From a checkpoint of a small mixture-of-experts model trained on Wikipedia: 12 layers, 304 GELU neurons an expert.
Below are experts of layer 3 (counted from 0) of a mixture-of-experts language model. Rows are named router (the router's row for the expert), up (a neuron's input weights, with its number), down (a neuron's output weights, with its number) and show model dimensions 192-287. Each number is 500 + 50 x the weight over its row's rms, rounded and kept within 0 to 999. Numbers have three digits each.
Before each expert's rows: "raises" lists some tokens whose logits its average output raises strongly, later layers aside; "mostly gets" lists some tokens that are sent to it at least half of the time. This comes from a sample of Wikipedia text that the model never trained on.

# expert 7
raises: " =", "]", " contains", "\n "
mostly gets: " as", " under", " than", " following", " over", "In"
router:460464497497451518547562532526443543449503427527486486502455516475521502460512527432431545500471539446465418466540653554430498399514426440571521494468496452514463537549542548561570504534480492506570453615500500613435493454480567476514550485399486403553525485557460512496506460557545483542
up0:541493455429483462537546557482562479544604532467449471483476482465546433492498540375483463419484568519491438529546475438610497535439449445448470428482493541488535566527521530507541511507494586447453480567484454524370504512517423446558469561538588507521488515436578399597519510482495565492
down0:510551445529542453427495587525404495559503533544480505487521613516493454542506456461506460432590419547452473490534527476456491555527525654417568563494596437490507499384548490579510473471499513416517482495514547525464428521472572545463493515476508573480528414515583608486431538456559454536
up1:505471482476501479539531534527534442536425445503497411486499528573499487434538464480519547521380394492583443493494536349561576437529499440419530473525443525578591502467518563536501458525520413541600407524492561503387492534494494509463515485493479456530546425489503498476484457523537424492
down1:439501449530514505564513578497498407462518489546509507457565586495557522472554462450594423499532553566545423454558515516431563528508613524593537474579457497480528584419516472484514522516564519482505510536573575449641453458586523512440438499482514465584445501590585513490497541441535546447
up2:406488525420560506571572446501500511487493466486455452469432495479560505648493610452502456398518486507485441538470521454401485518444515499556473628474519448534457517541539527452596506488493598412470461488518578453380445455491428465441476545404470539503551544468499522494450437470551500532
down2:509491521520482491549514564446504498521504551547509408587529499545470383565468524439470379546544431510460522459433360569458504387531544472561562522581428490548473485437488536507518422495583456466536430518518531498382520497519455402546441453535504464470468379567498372456491466451495562513
up3:530489495557524515549485539499376468533443515420492463517443470513577505454553582515411406430526525495453405542507518528380522406391478519528553486481541482581523498550600544542522515480478511508438557505432521508477509423521481464447466523452506461533511503477502525531546438553541527434
down3:456613499511428506469472475508622534457560544479475533510652468479441478559482506461576529507554421543469516474552488532537475519584508553465409481518466444491493429549514569481492476548491457553537459431518553481405419509403433560499574483516466622508498534472485404467498544504493507495
up4:485438524451562419547586453466517502453546480566535461459450571527476517484508513631577517506471454453502535539581562489446550456481392529570492571429504401521514508553507533547494508543437476542556514413444500515564464424503523442471442501519517467513505475500553516485538541550495552570
down4:472498462561572516569463458523551516529533486477556466575480506514553556549505565496500505447510469439535469508437507460521548486531477528575472604532473502514579484581482562526473599502527540560514577501462547552456494512452580500491470533518504496456502530430503512473433505536429511457
up5:428497459525503501525557499464501553441440556478494601427524446488500505597449504475536581475520370577540530535523487429469515528462470481575516526510507395538472477537490538471532374438360498520530514517594613429474449520533523563479439496601504452487481506476442494551513482506557492567
down5:509440520423519405497477415497510530607500484434510452510425497521559525519482558569572522540569455444485512490492446510427498507583407540584537534540572514534478558485430542481450472485491525416445517507522416473469445491566530384508468446473593543551535471558547472403402425518566494492
up6:463499418485519434489558516494503532447564570512482517498599529433478481549483527453432487469541530496506500481457551537481471468417473579414466440516496461485511546516526403510382425511465602520535497430519535446478464403537500489514442430512554415530489540462483453443578511508554501481
down6:443545386461484514511403532454464548532421399480544480442509488491547521488469501476573456528448468533505527550505441533437403461516532545498459563510556418505420577489432458501479518472569509480534476507615559504503454501532532376508500550384473533570497452584499553490465464552601556512
up7:480498504490476475513525606492403544477524506439483586478575491419409434483496460455427520518472535499524595541559489430440544424499466468498482483483531562568518535387543478532490498452385460501562504428541485459459591489516511470437470529503506582413552533463448484564520490572513409449
down7:473498594440510554506524513449500510484508512510508498477489548499570490522471482517570568439413487575454471432478580504597429431558485471569479520543468484501529514535478449473526470549526508480528404454509524440469471498444514512544585494461544501540493525558510506434448487522505444595
up8:563464530583490497680457533429650487567559448535604505435473501486516527477440508423474463498519500563450566542467476420485491467514470444441430533485472493499546512438474446472480439494498551426595532558515515582515468451545427520487504503434407502500541537485526507650522500554536519405
down8:447622519521532499479456516439534533506458533592574605527524563543474474480537422475509498574494441507449455543413460503530529520471526519424512538380498497402448496532431413509599528517467461517513574540422563467548494514554489607545457450477578484520443517444496562439497495550436430587
up9:501537440539505404497536423513473474501545484535532543435504514525421489566535562478595434444506635548536545559565576500488515597509567523440415536535503480470487535438451457475533547543590444510389523507460462477471501480560586500496442533543531558503568544460567515505466431487543556570
down9:452475553511562445492513497474421493582517434535558527388440485458583528487563519388497501471508410497523529521488480417483483448452415420478526580514498446557502483456521532456437586505557474414543567585490532447474513485565552497499437522495498427485513539428482519519492535557564545550
up10:429468469527496475489443414494480485472513483546537476472507590444585514497375517614414588449352521549508429547476483492423550506560521519434448504546422593527595561457499454503507478573566569571516535484464301472485508435530545488531556486555496402505490525492569537449515542503515474594
down10:531463436459463536452489650518553466464644461484484490427469600510615489417571443570584516474571614511459506548529508556514446553565469524457472442465474512514447447540457537480471423482468598547518475425568471453464441501527428470521556519542526482477532524511536437525551542576422515465
up11:501496549553493472444535418469553461545541495554550503480543446516433437495513490536474509509432513545452565462482552534407433433670447431474535453463482522511362543491453450496474479553345479519475459477537505445580503506581464488377448472434452546503525525466567493497539561470522477437
down11:448430517441565467549520499592420418518479530525427480569485459535563514410600453463393593475460408398415408508487482525555500462512491513521468504551435541511558464573560502454529567507427452509401496526434499471450490421487420572544503508442620559526535500488548459526483510539420509488
up12:439458486442580473542597558430516494469493414479488462482479446564542482407450628501478495513507563502457473537546483520424503456393527485587417531392548522587472541519533483543474515482518427516505472502525439608460538476516420442467525524453419536560556460480456559420524433436520559456
down12:506482491487463561474425493464499554423491459477549462499515518485494524581465536513463485520497505522496622487466457432441465522469501455467590508525450541477514461499497545573520457482458515550522479499560477454423389461520387569603560480590479562492490413514525464557538448402512553511
up13:397452550526456538496572541628438403459531518486440559470559540599632452565503503567549476526610500550548508474440459493535491434405451545533460572498548427546485534498440483493483481560468500541456482475411471435468500583481476503462474468501534481492560510461422435486416496385471548548
down13:577495358496429431511463472495474538540474394476397512568496432476496529534558555523464546529421530454529514446446505561449482410511521489496466467566387523443478552412458516518514516541568486478606563444527458486479496531553559402517500483548461561467588505472535505415584502579566592546
up14:523531505537463477408532494478494534597614462533459557468483436486440527539574502494535378510471526428581504483400508506489536520560551480420450539508516394579557510469482549467464460368438529507412440523574583457526499548562453468484472559475518550509509549495400434502504475488457453547
down14:508478558525444557472580412615442497459416544458475553398433474439467525571553536472481580510577505455545573552504550535529442507443498487427475333456436482491483525362559472433505569548441472517528529515481461456442552550481516486530583449440489502446498564572474528471463515491540472598
up15:463497548481497477510412527549431507428482585524544616455565466418542550439611465492372491458466492468566524477493463471427481487572449493448560486556473462464460529509492484476541518490455493568499396432540438415579497480517536551449474451521509468437480518446499482537388434452458413471
down15:394407547505515554552527475598522534532481444466436544544517561564479385459491495548456501521470488576450559463524424498561464426521513525481507511399398402485497411535505492503509500445445496531520477526466640477534546483441451541483640455417559498461505546616523510404407584463459407473
up16:382482408478491439543645475543518457506538544540489519495518569548464528553475465648541442489448562578491420517546544430583418512483467476398534563510473508524538500495437608536490506402491591486442428472552555566588576499528467543489477557504483441537498512457496492577522510434544446446
down16:554510480500531405570438515482453481580466458473531483389448459532510473445566462511554494482417494499458469474514531561518527652505489488502569529433538546540508467486540472550522528543424494504484542506442517423486541523538553430578456523483518535516565581520543491586513479492446473559
up17:585453510558533433530518390562443517540477555523531539485474524384458389460448486525358507508583578604500503550454521510461566477478434390531496584524410397655590483457559501436552541506404532455573419482501543569455575508496496539523508483528536441468465507499545526624449442520530488428
down17:445551493416604483487467450586416460510543461517508507544501461457572446339497486528555535493472447508508573441437457481457480583590596516491437532559525584457501502447496506427527494544426559529483484492514508497490487492474505471551566462524488560459531543477521417525478553514468510530
up18:517444435437567473492568484499536483492464475473428543461535496493553436481453524491520429416588510498594440517460442432507472439436486615482582562467444521533525487549509470531459537384462476491501475598555413447488508476526575455473581574505493501520473455485498470356629501505558500462
down18:574535536511460513464577453556457524501507541466548478500454492508428573633511507537516436579550501591527448524507531570442554536597477479459562468504594468647434538455537508520543520504445535479444502541559485481458469432484443487521359469393512529554435480474432529560469420557563536515
up19:455542392560510499591439494418528580579558444465506499465490565446474470593457567436492475426571453563486516553522487519492501470491545467525465506501423442509568505531414483461432548412525535504407601570426387546491458496540501466505408512554462520642397498475488531428523513543513640502
down19:505565520508422533392432563490505587522493596497497560461517540588453463458571411536493504541530385559474460521532535454564512468513501512397437615421508457453475471470412488557470475483564534562463470559502499503398443475599428508507510553525484489407483490495534479469436488495501495515
up20:509517528380495445524434498517548514550487449443443455466555425514422514543526484495492555520539558477572412600487435432525508500461547535522515506387594515578459470511490519475399497522475551518509514478518473579478519453554398463476512482508430399555547603478554603527490519506477640524
down20:423431473559540429502530566645518439491507542491532531543594510512587594416518415574440501458388472486452363515532545522450598498459579514406543445475481489455500454557466443469522570378553532417414557473468561490603564433389431600467470605519483478428481503521460506578513460528529356536
up21:472527503382382474484467520526583491507522513388522531452527588464501443507532499440467533509499557501497509523550532510584408467490395459480556521433521488415507506480497525492620607399442568363437546507471520506443605479516454509466528535551453439527437542499414472559551484551569530527
down21:632512509522436464327466511599480551481426492504509476418506518441477544426550449528499420515614419533431492492492448445463523536507463524535519534515534466452503451494505447462408443386363480473537442531459569508575433494530522560432497454504568492471493502481560391525444510482446424559

# expert 0
raises: "re", "age", " England", "ident", "view", "our"
mostly gets: "ha", "di", "  ", "hi", "i", "{"
router:440462580493492494523467467469630372542503457496434501516403488504494516471546435447535456496466516539438483544466559384417482479450483417435561641578548501546549506584473513455496602515492477478475465536486505499467508480561457462484532488547451434543568447498501546548470552443448471493
up0:474438453417544551551527493434551465546465565573547515447433467463463501422518491469503464476445504444518564509490485531532540515454543498479537465505599497495490562543468517459651521474527395538527483495554456490431541411570427541455527490532569486474542461414505484473479523491528609446
down0:496486454476513489463495517512558558476527450424491442539472473488516472439456491582473522360582529523445497460543426418576470569602414537602531638532504540492556568429520473474435505524509513415457497497554549512676534532469523526506506526423501509519534502499479376464544513524435472513
up1:518460518514559500527586602489518448492513497490465516523513504510516450444533481469559548456512569499478500440564481595520530427447592448496440498407541621493377517495473439443617470404488495497515591530536431470500467473525409561530461544485522467508515521443497529502474573525532574536
down1:544513433593662577475491515451468457497455511548616435499526524572549537507489472534466542499482528509528482585461561546670565408521468484470451429406445508571488526503493495444426490536481509398540471489460547472458544436541544539434558585528460485603498521445507535482449484474500515585
up2:497490494552541471540436399461468470550583594552471488407634574559501493575522560440513469473500525540478505475416455505504517532583480476533443541470524490522507529475492436536429527583444445537468622482606429440538433436595455541419477570494497499426479543486406551525508453546523498441
down2:515609572524450463455564487465430511414420539557421513513482570463428488546447544490451603535622492493434432526523571437502555448475617449514464464514566547452514479508465526432456506562489550420562588460564557558555417449497501515608508566490569443478563396523547537427448456536535552565
up3:479508444468525503478496399444504515500460538523568472458481391574551628507449460620374486464443580553509572575532519430535578518416506622573446525419570523475444471523522430472545440521474545420535452515406461558485538539545422408488372457498432471569451576443522503430494447481597451507
down3:572571563491469438471498513455562461558470539401480459472475617503404457471515583437525451463484495525536524402498446487478508445472442474510452553513499426526556532466509512442481580495455653572506480533529524439486484501528518512455467499439604533441524420500532483567518475495472492422
up4:534457454520565481561513467535448506476462498466555435504588493517380433449592475504526489415501485507481420438510505543487512393444528527528585465475439482474514529541486477512495496389488526457491550523456493524461497521512479425542421535499515444563415544471520475477535498565477484550
down4:488540435417523570504379495536468484589574548516439462454520540473654537565522463502440564552507507568488553456485492603512506452536545502357531585501499574488481557544597512482583491555451495430465496488551501493571578481596453483432513465486370544528548484541491477534576446414503509557
up5:554504429549561505458471407537474473507453599512527567447560510509433534546434454632396403504414597518525545519546461493531430476487430497488564504493448498453539524560488429433442369476529510436559493439474481485482493548543471438451489457538476507515454536426466536473596429527508456492
down5:558449545477466543536455586503519674518505527474501580528438554512505469536503539440501530479447468429494419529422531552490469513508462440545504437381524484395442505434380466575522577529501512405478554503450590452471541410496477524477557543586483395515517557603480558431496526521557392533
up6:475481494421479471625580527588499519439449447520422515389531535510521506498451545450529567520524506473532486461537549475542444472498386489437552479527413509450456540435509484544486480500463380593403509515543555564563586528514638461489491498497534440464535499476587496491422458628550571475
down6:510522584499533506438445519570524512490510558583526560486609399519593419514520512499430505574511499481397484488500443569586400448510461458510463521574533474426426418542436467634536530510460479487548468466596389409368493449489447497460504520543533588489507513455534444479519564555384400585
up7:435440484477546547548475555543504416436454481547419541429541524555560542496519537505429482557562548548553518527525557534575509504518495439429480467509459541514462536595501440497680528480384541514472538487451501467592535551566526566509471592576494451565458469478432549510530518529538538412
down7:443433426475444539536527396535479406387473532510507432524469441526464479395443430433514577422498395486469522615510525606553532454543590523489498404475421528454405582554544458483512405458441562472482515494525527429571456429527521501511489497476545461558526455471545447497434534492480527489
up8:420451488459620537450507506528527453564543504548471444490506429577593341528565502482587526494484353510545456504508467495544505598462543544551526526533554456527549539436511487590518425477495427444460483561511512457436516505543433461477492502534469497557468416502484469488549506528485527540
down8:535432448373468538550487521430493544439527506459544394526531494455363432477537505528461521528453464501605475532527522487465550409519420517605515551509504471510449508512544486538530437492439543541512443538570526460535571602519551514473509513472410523501576535528500467535438497451448515468
up9:448470458524527484510571573491491475463419497488471588479574479482489418425452527429468550445494591451518460511552560449618554491501572484560480553528503482537494552486485481489375491484541520505479438481457419446545567516540466487439517538511500509488533484486503527431485504496462422475
down9:531499539491498470481535396520484466482489536478499556522460387528430357562434404542610523480486508533553634488578421536439411489505470537530519605571511443486560508499555529471531467542589530526509576557430426444554522524517429538479523520537438486485524479509394513539551478471545540517
up10:382468439492541471539534513549521481432510506544422533450487484482567511475531465581428487502468522560497458577505454477518447446544456427518410441511563464427508533588490469543462451471438486396580466465542480593521506529532548541531422460533515468560492525444432526536488460511524526533
down10:520534530462425492507473486440547651569538523505527502507506467470461489494505483509475574494530513589503437483554450415462492373516524544547527405523478536602467556436451486479487483509566601548540411548526504446492493545551433518451496452473530443535487483494444479510441506495549482515
up11:567489442499528422471493414437514497514495555555541410461538462524505526530498419596568504539478511489562548614442459484432445482565415539586544519508495448480492529475483425488426450495560489431544469451550490531578390562554555505462513441486457563593500483485427476510510445562464378548
down11:499559583398548482514521460554510538531555501460421579491488513511558490521568523513428497495576474541534492457598487446607532451591502434569500490485423489479453479427415526508527362463538505430559512533516553427515517575571489500475488548528502469549439469507566508486452466446549486500
up12:455473474501511604468506533473561549588496525524570393450391437590530511546491505574436505520512580515605492440545548458479430542492558468530440448469559527513487502472437469459508500451492454495490438538491491551432530415510439414438521576490476511492583494465578539413449428441565535507
down12:529537495556486454498534519466541533439400547525473447424554570502418531542502479551562531516381516530459481519426576486548607396536490441420527546421450508458578445597496490511508607559469548569501423474537568525470460543439592515497512497551433486445418417439466466473545517465560546496
up13:461474460460573514483446509473533605504623555541526475435568573400442527575395559424489533485558517448483542561511512532408560507441554481515481502483569505474471506425415369462531452558460448524532497437569499505483459497512404544554555516459518495481423485448542535488466473555547491479
down13:434471601415503489453530405482499383457473496498489559519587528492497486502528584460400491515495531565383521539521551383485492510540620518500547518507469458472481471535530535486461483441504492481539576492613451473511576545477529473485542531488524502483535464448465516524421530496499558576
up14:534464451529533476499451526495525440515565480379431486445589427505422527600517500375386478425504540453453532493572453606519562405410619608554363435412502564508520543527439383456556425491498582472478527447505459498465503451524484507495524532411598499444528479473552451488535470500532471421
down14:480455515509528524507471502547475471462470554531507489504475503472498540511460497473422562534469459475507440496472568393495511570474502526504474536405468451459528563499528626477548418458510445551472546525553455572437505531507485501575612508544450498532579423524439590526520490567489586525
up15:436436458469472476491437523497527526477524488528464571499560533406419516487437588504469513499472449513503493476485501516463451540451558473518528468484497560517472557490482505568404491527437501645507579448589508529457510434505459634543527596555481545512528556475519485470447509488420520450
down15:440458511504490560477531384466430491462451527398504512451391545506573428507542473519567383478452593459489487540495521402455437524541558519453511509573548510452530545544483494456627537519505456496489558454512522417481570505558527409555485379485482539525506470480490392560498516496543545513
up16:612446509529530453631480517634592553606453470551528448497555521522432524532507483586592530552505525545498529492560461544521518515457448501540465434470527582548484519557408383519618427489492461540513512495469517502374519454533508424581503518516494520586344500389494465445446451522492462504
down16:512573537459457479485459456565584573547490504512513532530595506484469544466476467495472497495537496566493501575361457521475467476510457579515552460545421481448432509444512506552600556566448480442496436406529573482455466478544433494471529457603499563434548532563518534540490485479542474489
up17:513389430509504512590422537517482533441498476453521580449569574512491430551575430450448482504511456467460425509490504567504477529587468476528577443462509527512513414416505472581553461386475460451437474424454539493593463474487579485449471636473539532439434539473509493443564493530534501448
down17:557346613536499461540489569542491454515504491456525405530577497521514441399509464540465492516517535486505487435425502486421535474518499493544474587476433452544546260556521517552472526382555423509509518460468496523476517523303507589487593493515513527455557407565492478530425549560484533457
up18:424452498493517551521430472465474559542589612522532409506538484412521443522518601548456459501482508567458533519439539527404533490548531455585557541399510505540537513480465437482512424463440579467500503492524445504497464484543454594495464534432436493494520447466520472526535486526521417493
down18:433545613487521503465511556522571436547473528479434557558548541452542513470449439560399370481513447437520444499509421377457552519470511536508565497487590543400524530473449495560446563578421553465549361509458518440540418551493541509528469456580525476468456469651464550543433489504470457455
up19:444485465493531480530573498456543455513486478518463505474599487428473481520521521517457515546548521430531461453547547497656483514503505503605472519460423445372458516502505442476451400543519436430456546549527526384577589492517493477480525558422572455567466573527454544424516554451523443512
down19:406516473495630618512540446538466588480575444541446480521571481493565438523479495522393509468477527463410557515513423489468404449497468554569494559500427392434378528449526472453505496490546478485490424488455518460372407494480523454472502505518583528557454521476380462531496544422484541564
up20:537490452537535522481572556507472515469492488642556453427472457539402486485515507485488447513452592490520450434583438553409450421469477436509514457554472486563470544536454415460487486557464453453563482540514564572497489433579477484458468559362437504451544611497514473431535501455483373543
down20:552508445475415490484432505611490467616502458528479520487527462481468529549469463417405528564502499554484513492519444622460497523509484599436460547506534594469476537587512537517603547535437532502573464483442494512458474466482447490598486472502493568528522559563584454479471545435532476402
up21:553510479487502473511520494465469540482421550452412416499505345555452580472531443464496462523465526512479551538491505483476570456536479505564558561521524450489509511465489514516498428477524502478534500445532491478539460443506495398420415571417519487504465523452441478497502403577555488591
down21:561502478479480472445486529548560503562483384577504540488627412442555468508451517428485553528426480481544541480533536538441510492461385530506441554527484554502410479523502497432517472500401510505577534592497559447446468483559516537461527464525426519575461462568491499497523464474493410460

# expert 6
raises: "pt", "rain", "yle", "iving"
mostly gets: " Pi", " million", "000", " north", " south", " Republican"
router:455517530378470460548497560467407570476493470443476546513505456442428522426486488584439533444452413521549523569449505476545572514543601558459440507417501582495563461481498514481504513394488535500459567435612542552500460486490525613515517547473498538422424458518507559511588474506598497396
up0:561459450459538469423453481511499529579553443494573531463461427513544509478505497563488506570498487514454438575489473493489498498434534513445438502441533570501480448519521465492584463391396410550511546522427516438495494433511371490482523568557428433457523506395454464518631494357546505503
down0:490539439534422520465470444484520491577419539469426480512482454515452386497493473552493544392567482506466499584481541561476604442494562522525526511559530460476519462504525579525419515478551567364470528502559493503604450447425518612560462470483548590615456550508538554510458392558513504517
up1:477415532497563514538539545471587508568397488512472548469457436507512507391446506458424489506556485480528446557543503494519502501488443491524508520471474545484390504565571500468516508550550469541489400518528447494475465539478585465537518542464477456521511476504476592465479465572511471479
down1:494563535517425437551397517504536519346594557507416416505479508505505402456511545410510459413420438530553518545530405555483494503499573552446507537521535479501553432442569499504479577432488457474535488474531524505540502589405614568478469546512435531477446579503451511557514614473481387459
up2:445473440384567453533495473455517507506506498527490403537458534486488530493478540472524450507523582484476482526526426461540393488480491460511550527452583521522500483554540573504410486495462435446444541519524470478456541484514523456476508535386606518577494467463515538517484426454535577570
down2:565460438572443597448489461486480617553467542425493609481561491499491553522432545417496430540458449469557476534531470574468476414527488512506472405526449494518403535416411519453589499623476525562524530547507524608627501539415522526522483442587452458448448502460484581557458511548486489480
up3:543551512420556517578606498432520406465462570567441521481462425523447470496477480473447550428512394560474462508543495455481540468446448513519508517423548501488482470477499463468528456493459609498617493491563433550549522374483475562497487593520525492519491541464595573511466514511528524505
down3:486472524555520567389391556527469461491599504434542417485514588465630505599600488485463504515460505498448509418472474483515522525412576540492484443581522467557448590541491476526495471464490446432443504480529454443498436539618510429510496520466467522476504342521545391489501493517442549514
up4:468472451405548499399502542433430493524510494551414475439556458503500417457480436512489472516432498427469521422604426510481444440523530600445582496477504444505600532452447454481503594483531452427481412464506474519557505558553490507468543552516404515510572536511557563424502511441517358582
down4:532415360502565505524421477540495519496550591490535552516436451482558599558514452451445481511408536570545435503477510477442489588592619466519498499523452515446510436449592524485504539517485429526443466499611462540495482425558547553570402374471502595469487463510437503522511517488430545470
up5:482428445569502450519491467524508489469493530513447566446473499561510458508581597538469515535372503497524518534467521558558489490532597479443415682421462505564487507545498455519518447500589591543481527550497446525540532409565502433477445497507429446583561546418509630600645474473406468455
down5:515450443501419500517479551525491452520491508527515474386399419471432525449517459566527500510535558453379406443514547545564531583536565458456508501529550485559437437536496522525567481576525459521465513400442568441502454516655454520476483496458393475494531541456546489468444442534620479496
up6:523441519428544515495488468411466451585510506485611492487478412551554566530537484429325484534496474438474514484552553498432465486559511562516532568512541544539515481457500451503534450501482505378554525429524446408438430585521462544434508529490455506495528532466571593504503481467571451456
down6:459534489576534513491579505512536526519462435457547504551525527442576386555494506491549574578534457592597563447502477522526585497503521509508416533504455448436501510457498448477486481491456569529475465437508523524516593541596587527587500467477488467529473525479520572524485445503498540472
up7:400485516508464486515454522502525507483521428523566512448496542458491518500485483459529547427465588547563545428500461453435507511498576587466496627464395506502429503630479462446490441427551491472508497503574477529487535438522532495446408495496636524526584500494484561477465446538509445454
down7:528470573501516505441488525514489520474531450496517586572444572432428469462549542481465474537520506562486388421556527606539532530488504541412520514462538461457476497518479449345521536512514436565460493481446479527438402511498525520542607551580506494416481527542479501449508499526522445450
up8:516498552572505447411507493455431481578567512506598535525545442501494460550383498477514515470478578499489577554491522533339574523422571479527485517502543490545476475475505497490577471600563511500501459585466441483452437423511467408439453504483466485464546492460467498566472465497509530448
down8:387555420453568531521478415505543501506464541494515415462420562506483456579606461543527565514558566509421425380457556455551522502416472425527530470536508503564536461474609531546491524487439489460474501481580484449473494452579484475514566538601507530457474454429506605482511479528514518569
up9:515509561429498440590566474469495465526485584419466518468413481539575441486509479491429541583510508484526480605423551396490497579526496479468438522556547567532499525429527453523510488486455534568575499564497488496444521423528388553462523465531483497446506515492548540555408501480534555397
down9:540420435637545560448529510501459547545599500565526499444556486498489451501594524513454425479520447489469524453576475546425545472458469607441624447555506435478487573516466458530430425461531534422525454481456470512513414480559518449517521532453511564561530540551554478565480458627518540460
up10:453424515501484511562605585563533454497618513503475429472557632511492487553423475507567601565452512567624597523521427608492576524567569565512419555550503534432485493533471521477559462400399511517425498492573499406546482479509491519479473551483519480470508535449440539476457460508619490531
down10:508420393481516546402495361556528547530456513539545505520498474562448548483484638494433439526581539496516430463521518457507506448417487508583530428495557518539484572539506537473534420545561418513480481533434362528461491467583479468473511501485448536514506491497522581429445509538495455474
up11:547449461523504452530484512478504482557510526497545498426540492546399455517593470495538467440491524541569590486549496479423457515558501490521445528449550622610490501517509427500489499517456489490607482425551448441520459488555460475441512622555419534503553543356499444455529469482475582639
down11:412673480550471485479482482490578458460459524470538511488472603569508544593541402547521484510469505522467437558484448494492441548482565433513438449544480486520483441578492482564484480539392442589382446502483550427504515443422459493513498535569519552416422483408510566471493467426533506553
up12:510482492575516436467474471616498438435536355508514526481493527505582500498403485477474446544451494483481541584438475461529488493509441497386491409442520483462488483513557492399507473462465432502594409550501500475448464539545463490483632453464371503562493484485499466472516513594473513422
down12:497456483468569520587577570528405541519420624515381437517570472477483440548561362557489556457567521521511503544498516545429528519490464652509526508450536554569528436484453472563474563444477559468486467458573579561582407506421460530573434581501586484439501551508428551523423463507489527435
up13:542452507468505512512465494546527489472545507470500424494496401502553626494547479533513427472549509524462531463453515566417516505521509519547420438609481449502428504501450435485571603585502543437488522411485564475508422520524412584507553395555436431482463563435498469477510514555627526497
down13:403378520534545471570429483514500484484496404494533525498518556516581480526466502530441553479543497510535551561403394423438623473529487553549568492470505449487517428477538509468523500537494518439555520509588546452459464482484533436504476524441532485480411423532478481538580539446372467480
up14:461439443511480400518530450573576401551565589526499553496457559553424439635435538482562556552457532525498545548485507502482468520551538453520542459531598493516501539569451456501528492450451508424525430450471572590572429500452518533443504500420492515536538540507546527476552539569591506438
down14:510418431567475500543498499469538430494491490477465496530429519453531433433636465465455415441478492438508467410451449452527463436459528501544527513461460541538561522443500508486518519489528477543401463615447429426442571451613564474556530542457456465439475514607569524517480514468406497500
up15:487502458486538439485611547390480481593465460607472493468514420582540470422558515507521517539559510453530422507522513470492499555392506567493548409494527488412465463399472514496511420475434543469406505494503403452525479548526446489554569518499533521471498477471517513435534534456532431465
down15:556490516506509478457476577564485448482557564435441449529554560451568585558607539408490426415524529470448554522428443546449488439533553475480465567530482394546464492436513481512551536504449560573587524420548546468537404543510534596535412537490449550476474492448538553503594468592451563502
up16:565470480423550559505440467474549473476507494521566518445479418469534499556543504576470482542612511529499523529511593436485465551378366429429540492429527540511548454668481514553536480536500469539514484470446499514552491551486544467412552547445506504504555420452541540454506563492502509483
down16:448576595522587419505490487512476479591456481467484483466563528582481519472547455513602452462393532539463526454481387576436485512566504544517511457462456488472502397462482549465490527404422455471536419472524521517468475471491458589506512452559525534476452588439537505515534427560515498523
up17:477540519472549352482514429472495449460578534483496542476543485445505434451496444526536526478538506526436550510391550449451531423642495538442534487389530401542578506506516497477490495574533570437573494508465482513552451509508439532474531480500418530402484496452444477545414459496459524472
down17:537512567457501573484488513549435380539564487454527445470408418431471552546598468488482554562500581506507480459564523525412571551420539552525575496476559531467373477561438483601499540504479422443507434463494528516461426533550521400494509565457536498535571482537531574503464565563504576493
up18:423483524577537520498483436566499519524448470492480579483500482480555537507410505466445514473401626480529577491483514531440486508548515530503525447387447407541490527450530482483514508570470479474425424547553511514455566510546465461478435523490482536538422590478427459463589471530531503412
down18:472505495483520527460511537499454499413478584478509437492469495380418419438511474573553499510510429541511425503512541490477436517440490466461486587431516543513466486546538548556532588450466476535519509485598538511556398468522548502436461618487531428445557537467459542525526537552512507494
up19:538466442424528522559520506415449453507574577467541509485524525412493520624465438476558385528498499408557532496484482524409507479639518600538501579583441491588476490501566471530499480546375446574442501477552491507512461503497492459561467477549489482478544518485528428477632523456511574425
down19:370455496520434466512518504553494512484480443466513542506398467463593547454488497527471640430522467594553496532486539577611468498486486470537533459524523503427456630507555496517543492473566559487544473585451468536540528528531626523447477508452510536539470597568462556431433473479477534487
up20:516400482517535504514442443559504423539471559468484459483545485454391475527490506421548476506489562522534566492504470454430391486522488509556415479433606518595629484426474417474521494500421456458474445466594468543511483554480494513470550531487446552436543543455521516425571502615570465491
down20:341521602466467528508503542442544498472474357575528484484448543500515419466588470471491514474459424513502499602462458530530454561504632375476501524460482539456497582456491478588564507423501488513459540573490464603557628533649511469556462537548489448522492461508507646519426526438522488520
up21:500468443451521404503488466370521401583522446518515475438530468446450513401613532491494494485529563518541541525516539430507481491521449471385567466421512550598530471497431533491493459533499564470531466476558431552474494495534391400470550393519487466602552507408531548575464570508518570529
down21:444505524505431558510509485480541519502482484461566492588531512572448439419507537440527585434524400557463425536486491517470480497520546491520566496413461408475494537436472485467551479486620564604522506543469584476508477492485473564502458469514581496577493489561447594461522555481544540619